config = dict(
    experts_per_token=2,
    d_shared_expert=0,
    router_score='sigmoid',
    normalize_top_k=True,
    balance_loss=0.000245,
    lr_router=0.0011,
    norm='rmsnorm',
    norm_eps=1e-05,
    tie_embeddings=False,
    optimizer='adamw',
    lr=0.00112,
    beta2=0.99,
    grad_clip=2.0,
    train_tokens=671000000,
    steps=9267,
)
Below are experts of layer 5 (counted from 0) of a mixture-of-experts language model. Rows are named router (the router's row for the expert), down (a neuron's output weights, with its number) and show model dimensions 160-191. Each number is 50 + 15 x the weight over its row's rms, rounded and kept within 0 to 99.
After each expert's rows: "comes before" lists some tokens at least twice as common just after its tokens as in all text. This comes from a sample of Wikipedia text that the model never trained on. Tokens count by the router's weight.

# expert 10
router:39 40 81 53 65 81 70 38 70 52 51 38 20 44 49 83 48 46 29 41 56 44 39 75 66 42 82 50 37 46 37 34
down0:72 84 14 52 65 42 60 63 57 49 43 52 56 57 45 61 36 32 59 59 41 43 57 37 74 35 83 34 39 52 63 47
down1:62 50 65 19 19 75 43 33 53 34 62 50 42 44 39 63 50 55 66 47 41 23 54 47 56 71 59 27 49 45 37 57
down2:61 63 40 51 83 43 45 36 55 88 56 23 70 62 42 86 49 42 44 58 42 54 54 27 57 35 40 54 31 43 56 60
down3:40 58 63 47 34 50 40 38 46 35 65 41 64 68 49 73 34 55 61 25 36 37 55 49 65 64 59 71 24 68 64 66
down4:58 32 77 49 49 82 57 43 52 67 60 79 37 55 48 70 61 74 49 50 70 65 43 63 67 31 68 52 68 47 22 52
down5:18 31 40 34 33 54 62 50 38 41 61 47 80 23 46 36 47 61 59 30 31 63 37 63 24 27 51 70 67 23 40 73
down6:46 76 35 68 01 34 43 39 53 41 11 64 42 48 54 46 29 59 33 37 44 50 47 28 48 59 54 41 49 60 52 62
down7:40 78 74 37 52 59 50 79 34 73 38 38 50 39 45 56 66 58 39 20 67 34 20 29 62 45 64 48 52 16 71 58
down8:48 48 37 47 44 35 62 55 65 77 81 71 30 50 38 25 43 69 31 18 83 61 38 40 50 44 64 43 29 36 26 56
down9:19 39 45 82 50 43 32 50 47 38 50 26 60 59 37 18 64 13 57 47 55 72 47 51 25 50 30 49 61 65 36 57
down10:74 50 35 22 40 62 41 24 24 51 36 56 36 69 64 33 53 80 44 45 47 50 56 48 58 56 58 54 71 43 62 60
down11:64 42 63 44 38 64 27 55 53 37 23 54 40 57 59 48 49 68 43 35 64 32 48 53 48 55 52 35 50 46 42 62
down12:53 68 93 50 65 52 55 58 70 51 68 48 38 26 46 65 52 60 59 42 53 67 16 45 49 63 63 37 62 40 44 23
down13:35 66 68 35 36 45 24 49 39 28 42 40 78 46 57 29 69 37 62 46 63 42 49 28 50 68 40 43 32 67 48 34
comes before: " |", ")", ",", "\"", ";", "."

# expert 23
router:35 56 69 81 76 83 88 44 76 56 34 45 50 60 52 81 42 34 49 46 60 46 43 77 76 36 50 44 43 45 33 47
down0:43 67 38 77 58 41 42 72 57 44 46 60 58 59 63 38 51 44 42 76 41 41 29 32 41 74 58 28 52 50 40 69
down1:56 33 52 59 53 48 67 43 73 49 44 31 70 48 60 71 51 28 74 61 50 66 73 83 25 39 28 52 44 36 51 47
down2:46 33 33 42 35 57 06 18 49 56 55 53 30 50 56 38 80 56 47 34 68 53 49 42 72 49 46 62 46 74 44 74
down3:54 22 38 55 17 67 12 53 73 60 49 16 26 62 60 54 69 38 69 42 66 44 45 46 57 45 52 28 92 62 51 75
down4:57 49 56 55 52 61 01 44 32 49 48 47 42 58 32 59 41 37 61 67 60 44 49 64 61 64 39 57 33 53 43 60
down5:41 38 58 50 26 36 52 55 99 51 52 47 68 48 51 53 53 67 53 61 33 60 70 35 40 26 58 63 30 68 47 52
down6:58 64 32 54 53 41 62 44 21 41 53 76 48 20 67 36 36 72 28 36 31 80 40 40 49 41 64 52 59 46 46 37
down7:60 63 58 61 73 30 39 52 36 64 47 36 48 59 42 67 70 75 34 25 94 31 13 66 40 76 67 50 41 63 57 59
down8:29 32 43 58 74 73 49 59 62 75 69 20 70 29 65 60 61 59 38 56 41 57 32 48 72 65 58 80 34 43 75 65
down9:36 71 65 56 58 35 32 38 81 60 58 30 65 53 55 39 60 58 71 51 69 48 56 77 37 57 57 36 63 47 69 59
down10:59 34 38 51 59 63 77 43 63 55 26 41 41 55 71 45 64 27 34 52 40 52 20 31 59 53 42 63 23 50 43 73
down11:66 60 51 54 35 76 58 41 25 29 72 54 73 34 49 84 70 66 46 37 79 25 65 46 45 62 70 48 42 46 55 79
down12:74 35 29 46 71 48 49 44 47 26 51 34 63 61 45 42 71 55 46 31 58 48 65 72 44 60 67 63 39 73 48 61
down13:49 33 33 43 59 76 42 20 44 23 19 33 45 46 58 40 57 35 16 44 52 44 73 51 41 60 60 44 26 72 52 61
comes before: " be", " the", " not", " have", " a", " as"

# expert 45
router:42 42 54 64 84 89 73 50 66 39 37 47 44 44 46 64 54 40 42 22 36 52 31 64 46 48 73 34 41 38 26 31
down0:66 31 52 69 49 45 26 55 51 51 85 53 54 48 20 40 71 38 71 41 35 23 51 56 36 52 42 28 60 33 71 26
down1:49 66 41 40 57 33 32 50 66 55 62 20 75 51 46 80 88 62 42 32 40 56 16 47 26 45 42 32 50 50 82 51
down2:51 62 50 62 59 76 51 30 34 44 30 45 27 40 19 27 46 52 52 61 38 59 49 26 16 53 46 43 61 44 62 45
down3:42 49 54 58 58 56 09 74 42 71 53 22 40 42 55 67 55 62 37 35 81 34 66 99 45 25 59 65 59 50 37 62
down4:70 73 77 39 55 40 74 56 54 53 38 46 47 44 83 38 47 43 48 44 50 91 60 58 34 37 46 75 42 54 72 80
down5:55 54 10 76 77 69 49 35 43 44 38 50 46 55 44 31 54 55 53 85 35 42 42 33 45 39 79 47 47 59 57 46
down6:18 48 34 65 63 60 55 57 57 57 55 43 23 48 43 99 35 53 36 50 59 70 54 87 67 49 47 72 31 40 52 65
down7:34 06 58 53 32 65 62 31 55 64 65 63 63 56 73 49 65 60 23 30 52 28 58 68 66 22 25 62 44 50 59 56
down8:49 54 54 23 52 72 59 62 32 09 53 56 46 36 55 00 45 28 60 65 72 47 55 20 41 50 35 65 52 77 38 39
down9:72 34 69 38 46 22 42 89 54 74 53 45 52 46 41 86 42 73 72 39 71 48 65 82 46 55 24 57 52 24 52 18
down10:15 65 44 53 76 60 41 44 53 42 51 43 20 38 60 31 30 56 25 53 64 15 63 23 73 64 51 46 48 64 52 61
down11:60 60 16 72 50 39 44 57 64 79 25 37 44 42 54 76 43 52 49 38 37 43 61 57 47 66 68 41 47 50 65 29
down12:32 48 67 26 52 66 59 30 57 56 44 38 55 33 26 53 40 56 61 68 34 52 50 33 68 40 72 53 74 83 58 62
down13:61 47 48 57 56 91 37 51 60 75 29 45 26 41 42 60 29 73 71 35 32 42 60 79 80 28 40 53 44 41 63 36
comes before: " the", " a", " been", " his", " an", " her"

# expert 7
router:20 46 39 61 39 67 72 63 76 50 33 41 53 46 58 89 51 42 36 49 44 46 51 84 72 38 51 43 47 44 47 40
down0:47 36 29 33 53 46 94 54 34 57 70 44 71 61 60 99 30 45 47 60 67 73 38 69 44 50 45 55 57 56 41 74
down1:74 11 76 52 68 59 68 29 30 44 47 71 37 53 33 82 46 34 44 55 22 50 41 65 33 27 52 67 32 58 66 85
down2:46 31 53 38 57 67 40 51 65 51 38 17 63 77 51 19 55 57 40 63 61 71 60 55 69 51 40 47 33 64 29 47
down3:56 12 75 55 84 63 58 70 66 58 72 13 33 36 43 66 45 48 26 48 45 64 59 42 46 59 39 66 50 33 38 42
down4:36 60 58 51 86 72 76 56 27 56 73 42 53 30 41 55 36 43 41 69 26 44 32 41 47 44 56 37 42 46 53 39
down5:44 44 62 36 39 87 51 39 55 49 51 42 08 44 44 82 46 08 52 59 57 26 44 57 73 41 68 45 64 56 47 41
down6:43 58 38 53 25 58 43 57 43 38 84 52 28 60 94 71 48 37 49 52 61 62 12 75 46 60 26 44 22 14 74 44
down7:45 49 43 64 08 67 40 39 52 39 63 26 83 42 47 58 41 57 52 49 29 56 52 53 55 75 41 26 58 19 37 68
down8:52 41 57 51 68 50 47 55 69 47 39 63 36 33 62 27 48 48 64 63 35 18 35 52 40 48 51 64 35 37 63 59
down9:59 53 44 60 73 51 53 54 52 38 59 51 45 48 34 64 48 36 66 34 53 58 52 73 45 36 33 53 60 19 52 31
down10:43 43 68 31 66 28 77 54 53 40 57 67 60 43 62 42 65 54 30 43 55 71 44 37 54 55 55 76 61 39 65 41
down11:56 61 54 47 73 41 64 42 50 15 58 46 70 65 74 36 46 40 72 39 66 64 46 59 56 61 68 61 50 52 33 45
down12:53 57 60 53 51 63 22 59 66 39 70 54 49 47 28 80 25 44 53 56 74 38 29 68 58 53 28 50 57 31 58 47
down13:46 65 62 58 58 17 66 49 58 42 48 63 57 63 52 18 50 43 67 40 46 69 42 20 31 81 68 53 73 58 66 30
comes before: " |", ":", " by:", "′", "s:", " –"

# expert 50
router:50 48 73 45 77 70 65 63 57 49 41 35 46 51 63 99 63 46 34 39 53 31 54 61 78 42 58 53 35 30 32 31
down0:28 57 28 70 56 44 50 72 64 66 73 48 42 60 40 67 35 67 72 52 50 42 24 49 40 65 33 55 55 62 59 43
down1:44 40 66 60 44 31 46 44 44 46 46 47 44 69 53 45 83 57 34 44 56 55 37 07 33 77 75 25 56 69 57 63
down2:46 39 35 69 50 42 55 16 38 28 69 57 63 57 68 11 81 42 63 43 40 42 34 05 51 51 47 62 53 47 61 22
down3:44 27 32 49 65 40 53 52 49 44 44 52 59 56 49 72 70 51 54 59 40 40 55 69 76 40 12 63 74 49 45 41
down4:46 66 51 86 55 35 56 51 34 41 30 49 40 39 58 76 58 45 50 36 72 51 35 62 12 39 50 70 33 46 77 38
down5:33 99 56 61 31 32 52 85 27 56 54 50 77 71 73 31 72 56 61 55 41 43 58 41 38 17 46 68 60 64 56 39
down6:86 55 31 32 64 73 40 50 69 61 36 47 74 45 31 68 24 39 56 54 81 33 52 23 43 57 68 24 62 41 38 71
down7:41 65 27 86 51 53 78 70 40 37 70 34 48 44 53 48 50 46 28 48 43 47 38 52 35 35 49 70 38 47 68 31
down8:00 26 53 51 30 38 58 32 49 37 54 54 65 33 42 41 47 75 47 61 62 45 37 41 62 56 58 59 68 39 18 54
down9:39 44 38 63 41 55 25 64 52 63 46 43 64 63 34 32 58 52 60 58 50 66 56 45 42 35 69 47 54 79 58 42
down10:57 50 81 57 51 66 65 58 65 48 53 30 60 20 68 61 32 61 36 45 68 43 29 22 45 56 51 33 42 64 48 34
down11:57 47 83 47 57 56 55 56 11 61 50 35 48 45 37 71 57 98 62 61 48 65 37 37 61 32 76 48 40 47 54 49
down12:40 34 46 70 43 51 50 54 32 13 80 62 43 35 63 52 66 41 58 50 55 46 33 55 47 55 64 61 60 22 55 47
down13:28 36 50 41 52 31 37 44 42 65 35 18 63 52 55 38 27 25 35 38 29 51 61 65 46 58 55 61 31 52 46 32
comes before: ".", " of", " in", ",", " and", "s."

# expert 39
router:49 45 50 57 80 59 68 53 58 46 67 38 57 32 62 99 49 46 41 27 57 33 53 80 70 49 54 55 50 54 50 48
down0:82 16 49 63 33 63 43 49 46 26 51 52 44 37 57 82 20 60 64 69 67 45 30 60 69 46 68 29 48 44 32 57
down1:26 43 37 66 32 00 63 35 62 19 47 43 67 65 52 45 66 55 67 58 41 50 33 35 56 38 40 57 58 43 48 46
down2:46 54 49 22 35 49 54 58 64 51 89 08 74 48 45 40 48 49 34 82 42 28 37 50 82 57 29 60 53 38 34 56
down3:52 50 64 37 90 61 43 36 43 28 67 82 49 64 52 68 38 57 49 73 31 43 44 43 44 48 58 45 49 38 31 56
down4:75 51 50 47 71 73 41 49 46 58 60 34 30 45 55 95 53 60 62 72 76 51 42 85 21 51 54 42 56 53 46 58
down5:59 29 56 59 41 67 37 60 42 67 28 36 50 37 35 52 26 56 53 45 72 41 41 44 58 59 64 51 59 58 52 67
down6:31 44 22 75 54 13 41 68 68 60 70 35 86 54 65 42 55 48 49 54 37 60 32 62 36 43 45 69 66 48 72 38
down7:30 43 68 20 43 74 48 46 47 48 39 60 53 36 53 43 49 53 20 79 54 88 59 49 55 50 69 55 37 50 30 45
down8:30 53 47 51 12 51 73 48 88 31 40 49 44 40 80 52 58 38 46 70 60 73 40 64 61 60 42 61 53 77 53 46
down9:59 44 49 42 32 41 45 79 36 40 77 43 66 42 42 53 57 58 51 38 49 63 62 44 42 56 52 34 54 70 44 63
down10:32 37 51 70 56 05 47 40 51 27 43 69 50 65 71 08 73 46 44 51 32 39 52 36 27 28 36 39 60 68 28 48
down11:26 73 36 58 38 42 40 45 41 47 77 56 49 56 58 39 37 69 44 51 39 47 54 76 37 39 34 53 61 61 70 67
down12:64 43 71 38 49 53 43 32 57 33 63 57 66 30 30 25 48 49 34 63 68 69 14 22 46 36 50 73 45 64 12 60
down13:65 51 65 53 48 66 26 49 79 64 63 52 18 53 40 92 22 54 54 61 60 52 63 43 62 48 74 41 12 58 56 48
comes before: " of", ".", " was", ",", " is", "'s"